Weights of a small mixture-of-experts language model, trained from scratch on English Wikipedia.
Experts: 64 experts in each of 14 layers, 64 SwiGLU neurons an expert.
Training: 408M tokens, 5447 steps.
Below are experts of layer 8 (counted from 0) of a mixture-of-experts language model. Rows are named router (the router's row for the expert), gate (a neuron's input weights, with its number), up (a neuron's input weights, with its number), down (a neuron's output weights, with its number) and show model dimensions 192-255. Each number is 128 + 32 x the weight over its row's rms, rounded and kept within 0 to 255. Numbers have three digits each.
After each expert's rows: "comes before" lists some tokens at least twice as common just after its tokens as in all text; "comes after" lists some tokens at least twice as common just before its tokens as in all text. This comes from a sample of Wikipedia text that the model never trained on. Tokens count by the router's weight.

# expert 20
router:128136172105126130090133088091126148131141123123156119129148179111107076148125143126130094154069138074139118126155132132094158133181104128152094161094098137121127157113118105155076170155053172
gate0:170111101107084103107131125139157135100081084142158182095121175127134121099078160119130087165083171109130089169205078140132136112142083108140120137190174169105095144163174136134129125166122113
up0:124108135043159114090196118162157094125153123079133123178150116102164118150141164111139156142081086145122104145143142150160132158137069065183167128165145163129139184117110154147131135135128108
down0:119103176171102147126113187148133106118093108163156098134154110126154187189089145171084140164126183144146065112119134103133143111154175065116107094088091084137125186165142138110065111041127178
comes before: " |", "1", ",", " (", "er", "son"
comes after: " |", " B", " K", " H", " W", " John"

# expert 1
router:161109137103144188149147165172111148058119151122102136138167181082163112110128147116118180069189102126109108130072073125151152095160124129132189163071184163168112159066090101132094090148187128
gate0:083073085179109213088101134127115149120089176123117060174109112044118127154165090149113121121103112074095116146138072153139043146124131079143128164163118169115142168127106110194125125149095156
up0:157131121127167141110160135086131114171151136130113102190106078109142112143086178094148161177131182185126102127094132106126135135102123159141152129103132118099150163091184039143152131201161107
down0:152129080182130174116096154113164123140108179121108113185158178117123156147124149156130126118102141121102116103135130090139071125119120148144108095164165080152156068122153181181131135089129152
comes before: "1", "2", " ", "3", "4", "0"
comes after: "\n", "6", "3", "4", "5", "8"

# expert 39
router:086139132133173127139173089117136162095048208139158170092184157128102069081111084157092149145106147173112106056176133088068119114137138192129174143094095133149163164083138046149166121140106155
gate0:163115111154121160067100142092146159138138115124078076199143107152168155143158131102108129202101144131139115134140094060168119075141107139216128105122133114104158150145140148120158137175116138
up0:087146152164135110118115115106130172126044163083148118142154165184084116085131114132136125151106112140145081090152059138095064119113139137155148097098117143142210121081153068177132120189108108
down0:125087122133092142095068147143104090157176145110084107173100139102158194161124145062166104145135149139139144197044139120147124161113076118144159115142138122117122122178152216117129131162130111
comes before: "1", "2", "3", " |", "4", "5"
comes after: " |", "|", ";", ",", ":", " in"

# expert 32
router:128000133078198114118137141131092095171103156076130163137098103139111166112098187070143154123192160153158152201100141063157145147128123131100118128172103106127111120089127168124153151111132082
gate0:146101113141104122148099102142139060124145127098122115161149181083142115186140111164099063119119074122117102109183113097151123118109109138089180134073120085121131147126135129148115120164139171
up0:115143087081131114092157132078125131127155096186144136078124161172129103115142107130114100155137104109139136127195154132037108128161136041145162189169113132105139109183093108107105094099143160
down0:172137099099157107125139134109189117063122157111083103070132154132102151159135124096098109119105134166123114153180104105112080089186145211103154155084142104148111185185140164156075096133069106
comes before: " ", " S", " L", " D", " N", " B"
comes after: "\n", ")", "\"", "4", "5", "6"

# expert 16
router:114138112111126145163140141141103102102106161109159105112201095138121134101185135096117128069173135088104065151100156081161143123129142146098150166133123154153140175117106106117140193106149163
gate0:145118141207093175068147175087138137149132129194166125102145118113041102109095089162129166147115094112126135142137110086133088130196124115142126159071171114123150147139163059165123178123112131
up0:149155137192092094131080185114112128106146113168129131147173092113115087076056067114128112124126097204152126124131199137151116134164190126136143110173172149130070113130122055092078172127087167
down0:124134109110117087119150196147104121134160155118168142110114133149126157135082166034120133156107136185123178111100130051123130137148141104075189137115136148149145140146100090154138179159160158
comes before: " ", "1", "2", " \"", " S", " P"
comes after: "\n", "|", "3", "4", "8", "6"

# expert 26
router:126084106094151119112178099143160145126167152116152090109100051171089114159068117063144113159103173153161143097090103149133118113133084129150101091177188123080113141098155171127129141092169120
gate0:039071100156104149096126096100164140080145109102132148125109137131091121124100163155172065099111099176094108125178090163111106138186095149153156105120161084067112166067095151167093052158173179
up0:108118099173074159142124120112131122131079106096090128164116099180099128105134151138139101169172166121122119156141165177094145114124160134020147089156137130100124195171097116080146108025087179
down0:136074177117159094091144131135096148099159114185149088128109136154156119143154062118157152110122140122100094072097164141097135113133170081122110077129168158177105117106125076119076138113148109
comes before: " ", "\n", " —", " +", " –", " -"
comes after: "0", " ", ")", "4", "3", "5"

# expert 47
router:105126109106099093165127141129096150188077126141116163171143130147149143151131073141105139096152126107113111124164101112189109113164097143125126145130149178124198133087123123072127189122114108
gate0:109055093148170138161115075105105152159107164080152181141089126136183142111088100151090174118144142152177096142124094071120118100130122154099106117171161153139184109120143151088129091134165097
up0:089101134096127104210085116125124044137095152168190164107145162118155188146160125142150230149150118184105139122128175082116132128112167095081160108155133163157170136158082109093106086156192064
down0:171161079134098122173102141115117128185161126107087137190141140153089107133135137162125104116120115110150101170135127162174130164150116135157120105143105117122162127077128130098162217116176154
comes before: " was", " is", " |", "'", ",", ";"
comes after: " the", ".", " The", "The", " that", " where"

# expert 35
router:092126161120199100178128184150119159133105155129163156063118103122165079146095131153122159093141111156118077124083105123098140092163130182145137147102132132122157162146153098145132115083170149
gate0:119082109133107135106184135095231131070167103103115054079107114133138129167104112158188128127067139094180154091156106136159116176110132118155175141083130131093122071106200138118111121102098114
up0:121141084120180163144115068120135112125129125109184137133104117143157118075114182137192153120159078137119104158123123153077143122139121105163096134157120084092143126116107173125113137149121104
down0:141153139108106157145107109179079113125105136189069092107124096163087140122144172152118129095098140111120112117113160122197126094159165149135088141066124114198131133064161147129144201088098136
comes before: "1", "2", "3", "4", "5", "6"
comes after: " |", " the", ";", " in", " of", "|"